From a checkpoint of a small mixture-of-experts model trained on Wikipedia.
Training: a variant of Muon for the experts, 5355 steps.
Below are experts of layer 6 (counted from 0) of a mixture-of-experts language model. Rows are named router (the router's row for the expert), gate (a neuron's input weights, with its number), up (a neuron's input weights, with its number), down (a neuron's output weights, with its number) and show model dimensions 0-255. Each number is 500 + 25 x the weight over its row's rms, rounded and kept within 0 to 999. Numbers have three digits each.
After each expert's rows: "gets" lists some tokens that make up at least twice as much of what it gets as of all text; "comes after" lists some tokens at least twice as common just before its tokens as in all text. This comes from a sample of Wikipedia text that the model never trained on. Tokens count by the router's weight.

# expert 14
router:479504471492517501504525469490509446483518453526495490496509485528525499491553553505529474491453510503492482526511471440490485472476511537534487485515486565475449501545513457510500442494511501462530467480496450526489465503502490482509466476454503503549473527524505499524494495503525519521510471503470483519510509520529470478512503560505512480517501504508450519490491484512526504527485511507509482463485479504488483566520488497528487505455553490508505490456484522479518477550500494514473519546503518504498515538477498502488478537524537484479499482504480491489429563491505552500480478496497484508488452490515503489492522469511515502516497516464537502521486531510497510551473486505471503529498547468469519493507485500513505490553499459510523522498477500504516567519525473
gate2:469497498467487530470533494525478485486491508526524504518502494509446480541505541484480470478553532466506557506479499469476464505513487537505526502478509506481494470508489517515496500501474502485585500507489492495504507517500538507548528512473502494479485507491486452519532466501505547478475497559524482492501475494497513503531478560470551510515520494500469478470513500429519543489496465531506517466506475542517472526482536451516472505498498482451537507496500562470493491516521546468462505509456485458509495528525530489524454527485542505500513501541523513500504519470480513496524496499490516499460473502467497503493463487507530470506497554495501508503495507526495496467538510501453470519502480511489515497498489523502504529526502536507503472525437518485463542461540506
up2:513509451535500515515500506531489471497514534500486567487504476573507518487536497504484537466446480507517499484514525471498502528514476562520513441455505489495458480516497492492527472503520523516488498461507498491502529510522529511498565487545535506536497495497494498481482465520536521473471556518468471524491483527494497523495475523467506500517539506477459551482487526522523508440487553472488497487518517492509511478506509482487509504510555494490537540490476510478487532526493495468518491508494555532482515487504527461482465525491538509495529496468481533485507465489495506503524511500441491429456472537500517476471511475502512487496519521465498471456479545475483512487532475541499519533514490522487513497503503514497489518518501491493494474483471529482545463469480470
down2:492500487535493499455482514464471536486535528475528472490468497489496471518491493521444494471508492527497466472538519507542463555525476472526490489464507485471492507499536531474524541495489489513507530491471508459492519485496472525509540517543515480521461496507486492489531500518475507503534533493486505500503478518498516523508502482557513501456485485584494551503479525502484473492531504517539501498474504530471478506523496543524485493500505521489522486477474513500463502467477491526543480486495517510533514502503484453486514469492485493502505527458529491451523464506479529520531500495487507506511479497524521505460484542532487519459511581529458531503517480503509503498445524492528533485499465491492446492521532474517458475465518523522507465511521482535558466544541493
gets: " |", "0", "1", " ", "2", "3"
comes after: " ", " |", "0", ".", "1", "°"

# expert 4
router:484503463494483475495517455490477470490544500508489498513508512542471460513535519493517504489459490488506486510521494486457481512493495502541490495500498506498467521527476508528480493503498503506526451539492491474446513537500502479491495475473497473500465513476498457499481490496483505497515526533507473557496493516527500494509465512522499485484520539545467525506545494533553502532488519523443530532521503505499490501481512484531510447501510450502524518465533443481519520531484501510536531531485438493457518488488490500485470527511489505514505508527526485511539515485491495475489501525514514486435469430515468526531502479514525432529530495470505470531518517513510498542493482481505478523449493507463486516490488506600485517541489517450521479505525489506514532501481547
gate1:490502434494517477478507467551509497463512552509473524461503490516527491479488487489501475517501509510512502477519504546493501497515477502517498454529506495485480486457507504497517472512488526493473530493485519455500432526483516506520499546546492491523507535477514537485482512559501456502512476496507497472498527472493487511497521487461525509471491477480508557505544467467510514500482512491479488524478488461505528491497468486461515450524508480465516506482505493496504527532494459488537525480523525513452526533500512453481513487501536443472532476478527449508465488543509506487508515458454586531487497484486495528475503474492483492503527494487490482490509493523491490513506502465542502506485482531496559530521511527534441529459526525503471493517520447515529537460497504
up1:538486467515488516523481537563473504511498477517510487491482515490481513505510517511477484460516470486522511512524518494458491498515504464510553490548484479513531507480507480506538503564478450484466519502518487503506520525509504454519494509520568490432473462486481498478529466495543510462507492503489518498514499479518494473490504509505566507532478479543444504518505498470541531527507483481520498471463537537475530503552445473490503536513538488500512520476474496474559507531503500501508477472477488459523521516495504465497503519492453532512513508538510505502496495491478467515524497488472519501501545478472488489462507528530500475510484547517482480533444501501532504525479479498472532462511510504524494442509541484495517460479520500478497465520522517474450486458481498
down1:512487470488496460501515462468472533523448489520475515476504530486504495477517496564490496478505489507523505540478489514511487456522477515507502543526498524450469487525503478503483525494501527459508510527494499511495553527554508452496535505493513520477484503477472470461528476515542526505518484464536455492526522506479517487461484523538505484493521495550473515505486496484475490561517484484447519502508545514487458500516475486549481501482511530536427470481509538514514473509476533495470489521512523484488508480521553480495489501527547467539481466498481528519519508543537539467485520498470470481500468435479472495512527530514546503470486517469514513474458533488504508526459451504481502487507495505498486501528513476482529528475525480502531503481513521532496496501526522
gets: " ", " |", ")", "%", "0", "1"
comes after: " |", " ", "|", ")", "–", "0"

# expert 126
router:503505503456505475494490520474481490515485511518450491494457487513567492518522559520500507460443494474511493467507516466465498524477508497536498506510498484473427489549523454539514475497471450478547460490502485531502467515510505500484517457461497475503478491562492507495507512495467529541517498448481499509459527520490463478518508522543509480520528537521466502514511516548479509554522483500492488494483422528535473529463525525516494507448530514525543496458499520499507487550488495530514480535457488508491513508473469511518470507539501517521498507480488518512475519523491512522470483504502515524505475509485524480497535450522492469497503527469519484499488516472476471525516492538482483486506535472468492496488472491536477536519489473478534519505481499521532483480481492
gate1:541488544508475514492474479500510505500448489504467475520481481490500474528499479452470525511471444474528548533430476518455528494505511487477469484499487494462476465473492472479499520490481458503512509475511475505476468499493487541480490454505519497529502508489520553505506515491436476467500447494479504524506486461478479466519502515478575499514527510551508518533525506574498491481475486458500472511513496506506504483520530480486489452480455476479496528533494487520522511491512524510487464519502486528527521541499500478486476516507512500495462485468537509498490514504505479505546469464493502515472496437513472534536500478524537508486537514518499532528478470469474516492488464501527517496528474500493466495489483534484478478517477529499486485491482455514430467522517488
up1:493493505479497509479480510526525469490535491522482453508509469537514524520476472529515485478490470493534491460485493504483486507527511464460513498506500433514534538474511454506543440499486493501511510517512490521478502474491545470537456494492547475515474526517503505501512496470500541489497435501509451480540473464498524509530478494515487478539495519531534488534521481536481547452502462512496463485505484522524498468510520513492489520522496481504534456482509513481462487484462455477466543492479443494533479452476504508500511524474546477538495503533530450496555534482506536463499480516548535501506473474518466497501513513495480510501500501513522533497489512495498515511494485497532515533502551499484498476497503454507504473482468463520569500450491525521527508506518510
down1:481519499488482515483498518524512445489501561524453489546470494504461482488490487484485518520497484507494466510499505473473467523468463485522508467518482514490526534496509510502497486478495455518494498501518499505505495488542440523507511506527485513456470501522475467494537482523446524465482523553486580462553484516529491478478484518496476463489528489530488504499482513468507478474499470527459500482502503486505457524510490479459511516480526500507479506513474502500527509452472480528487502452483471503478498455505508530505486440512465511476482488523501500496504459479487487482479494514506482499480499489538489548504528487509552503478496522487468464523528530513515472471467501471483552471511433517474527500506500497506468515415515498516442471470535469528519495503518457
gets: " ", "0", "1", "6", "5", "7"
comes after: " ", " |", ".", ":", "9", "8"

# expert 83
router:525518482472539472510473488493506510501466487571467503480505496499513507493549523479500495504510500473501479532505512483475478487496490483546541483534510523513479504557473469496446479491490490513553461512506478499491500479493481446473493473501531486550478489531495441467462495508511567502485508493485507529509521508486495492458478498512482519507509523540505522514503503489459497515505500525497518481486477503510498531485511477526442477453525507487516456470459498481552484519490479497529481515471458504509484482485501541512468520526538505427471521488476496543482539491541505545458506506507549513496476505503502504513530530523553479517476530493466500484516532529514490530473446556480484485517512487444526514504481480572515516502513522463501489518508510496500538510492493
gate1:545498452472505453523432495506546498473487498498520505493453525482476503515531486492492489490486514500484473508471505475470506489542496525514526483527460511525502524497496550464524489498535490509509483534513531542530523494527492510495523512524508508490486490551497522491483507466527493508457480473502517464504505485521519475509479500499529513494508491468492536522499528530502496472459489466505501517509542495514492531475495456468507489543513481541502477510467524486505560445530479520454503466497491508471535493473486485536521505462488479490470478517516491463513503519479494525566501452525489467519553521502519502525508527506508479531494486511505577514548481529493491511519461565516542470495494493524530478526524483511526472460497527496440518477502561517514467531519507
up1:498508511481534520548467536466496487491502491473477481517502532482525538535501507498459486485494460522452463485517519494480477450484503553485500512514503500499544486515510526497496496491505460474473485537477505477530491480515467554524515506528490474526520495523489514488490498523561456521504509525494498552510528509501503495533510496496496521496492523504461522510528535498448544510506483491555484476573487480500497516502524461504510506544491520476513466510480537497483508503480487567526554542503498521504529482464520455480522520476469507496485493490481456505519480554481545519492472527557488495486497488472514503494495528494449507518490526456543466534513517517467516545487498525537504527498516516505512468502496494522530482518499529529552524495473564497503499504553518
down1:514496527541512474495491495514507485548499502511489512524491519525550478524499480484495492539464518541486507507479504478509444528497458540497460475476507483500536522463542495508509507492502560519522472557515544475464511520503519501479495488481496498520515512485462497487501512481497502529457499487519493487483464515519464518501498479561502473488504457537486537493498451480533455486491489542494500520485524506511482512492531494468508458495514490499473550554507502478496508521539491506467491459527494511558486478495486481486490521505483524527465465508475524511522455529469503495492456472499502499471531472531504501515404514497506480525523516496499552532481541521486533490508529534489489419495452479528484541521486501509486478461512498451471486488502497488491519477523530
gets: ")", "1", "2", "3", "4", "5"
comes after: " (", " ", "–", "201", "199", "200"

# expert 87
router:502522482459530492498523532504546459496470492514492468485533516515498511496514531509500544457528444547478507514491515465448521494505523452543473463496533507488524522493509468509471490521418480477500482535479462479446494536510471446477489476504510496497496481503469481513499533502506463494530464495524505519471533487544489519519520534514506541500507491452478544507486506505509511512490494468537519443527491482440480528469491481519516471512519467521486482448506514506532487524463488534493524533483485485500459529489510520512479513516507468480492493518481498537507520517511516516483507533526510463473478495497450484522523531546477471523478480500511482561515484519501498534523507531498473517524512526451488503471525495546520540509558513522509492494507511519530476518485501
gate0:505507494491506502544466481560475501557482544476543489520514469508456490493496501489511528524487463519501471503493507530466476472482492481504524488497474481496477489487526479499490533497497490496505498492539482475448513546515495531517491515498518526523458450488529486498458502554502519483528557460558492516496505501565499501484498515488481508497526529500481485492498483496489490500515536499533469490470519535482544502499474474540515532506477514521440507517489530497520514493528498467489483476508538504501540522489501486490521457511476483526520519538545513547492494558493497474546529502514526475518455476550480507500549492502532534490426502506462480511536487505493539493495497514512509466536492568485530471517531466480529512523523516506475529490468494482508471482521540
up0:514491489467507507477489518509488510479482501460472504493533495544542493489501542522497536494476505491548491572509503500514480506548503496508489478499516490466527529496508514488512513553518484470511486551462497445512482521455501487535496458486485497461528503501509498529500467463526505439549536540507486520500464487472491495491503539525529481459486489536498564533495534530521437509505458511532495501493524460510567498469518493445506514481484486496502508462508510478479530515479473525521480533495469475463470519494506523513514540496473532464543521520536500519521451511507533494475510503524535497486522489459559504500496497461484536500515471477509494453448475493506479473492515480508482497500520530473500481483518474496503505496506502484487472552474540532514498477489519
down0:462464494477473479534552515469545445481526479509542535520520493508525538465468484499495506472538492496447523449478516511494480490468511516438478483508472488529431472489479495498521470504499520511508534527484508492528509475480498503501481517502527524481510521559473511527485503510555470490461468504491479509483549515526520512469520462503452459540495488463501491466505545528501531527487537509516511472469495461462489508495491494509487515511496482516529507534473511546473464557489485506492528499530473492498488458485513550457516498531502520439491521525526459485489553484506506486509486497516505528516489501514470499498456482500482519528533496497519473482511492488506483544488491502484521506450490500534487518503482497534508539535495467522446545496504510489486483514529519
gets: " |", "-", "|", "\n", ":", ")\n"
comes after: "\n", " |\n", ")\n", "1", "2", ".\n"

# expert 29
router:478502488466508503496519490518525490478544491497483500492505489523458523526512492474507484481482493482466511462548471495487448525520507485530484512495514488533508477524485442501532438506476456511526455539507482472483541488535489484498489475485516488509485547511491493493499527453491527519528485496456526545496498511514469511521496492486504467489483514513454537487453480525492530527516514524503528484509486508463484507482497496487480491474494448467510464461512471458496503483482426512468493545482476501489487505531509463489508531505558484461543474471465467490495503492478516489443484510511492498471479466505501463504544486479506515527475528483521458513542503474517483534493560486526500457470534473454519488502451493520481545568499516458508500482526514484522509516485494
gate2:554486494507468496469530536509516512455487532482530525503526513468507501495482527535513477499514501458543495446528543508496502506519540476521520518475487468504536498542493486502552485481518470499435533569479490523504562523510466472500551465513498486506553502523534515473512498490459512535474511487492559520482511487495517498469505462482501518472521494485497501530505478491475512503494539490528503497514458533483511469484505478474496548525499479481499460494514458512516507487469502491468502549505504483507477482482489459566500531489495518488520529525485495517552482523500485500513479484470495437488505513507520509513494520481488505528504502495459531508534533499531512459522480534515501481506465504478512505513493530535525445502562465486491511522479533476534500547535480
up2:525516547514512523450521488486518487488500519487546422508492499486544533507523486490521538516512459496494489466492531454467462484514479471496515501521521488533513504486513521518554495522495471510488522513471438515517537416490503509495461498506515498502525498464481505482468533462468485508515490495493495526483550477452490495500486496484522473519492488469526539526498480463483531516496444497494527464481516499458501485493525507532521470469491512501486468515496499450483501518467459506465472504505490521486446459529482512454521512520535491513521511515490513518445465497451487467469517459499524492518528480486494479537504511505500540509481555500495540531490510459508505497438529509492494525487516515488544540505518476486496509462492519514530503508516470486476503554513482
down2:472509489501509512492493490477456506463473476519528502542519508497477483476473469489503506485513492524494496535495500519528500453480541533533528523510493501483482540507461498485486509499554522577536457479555508520536503523540471493493522496488516508522489514488494476491499554559492496524519511503484499523478502526502501514492504490561480528531482506482440474546501511494509517506467535469449457481480513475463490483478485486497505514511487453485523528472456511492500509505548532514532482490494545527574531459485512503514501538505471497476472480514480494508449466518507479500549476480526446541520501488506524526476474481509512547508499463575492503476506504509474494499457480520498503527520487504507479518483533509482530497460475497484501487554463503490494523524526508
gets: " |", " ", ";", "\"", ":", " |\n"
comes after: " |", " ", "\"", ")", ";", "0"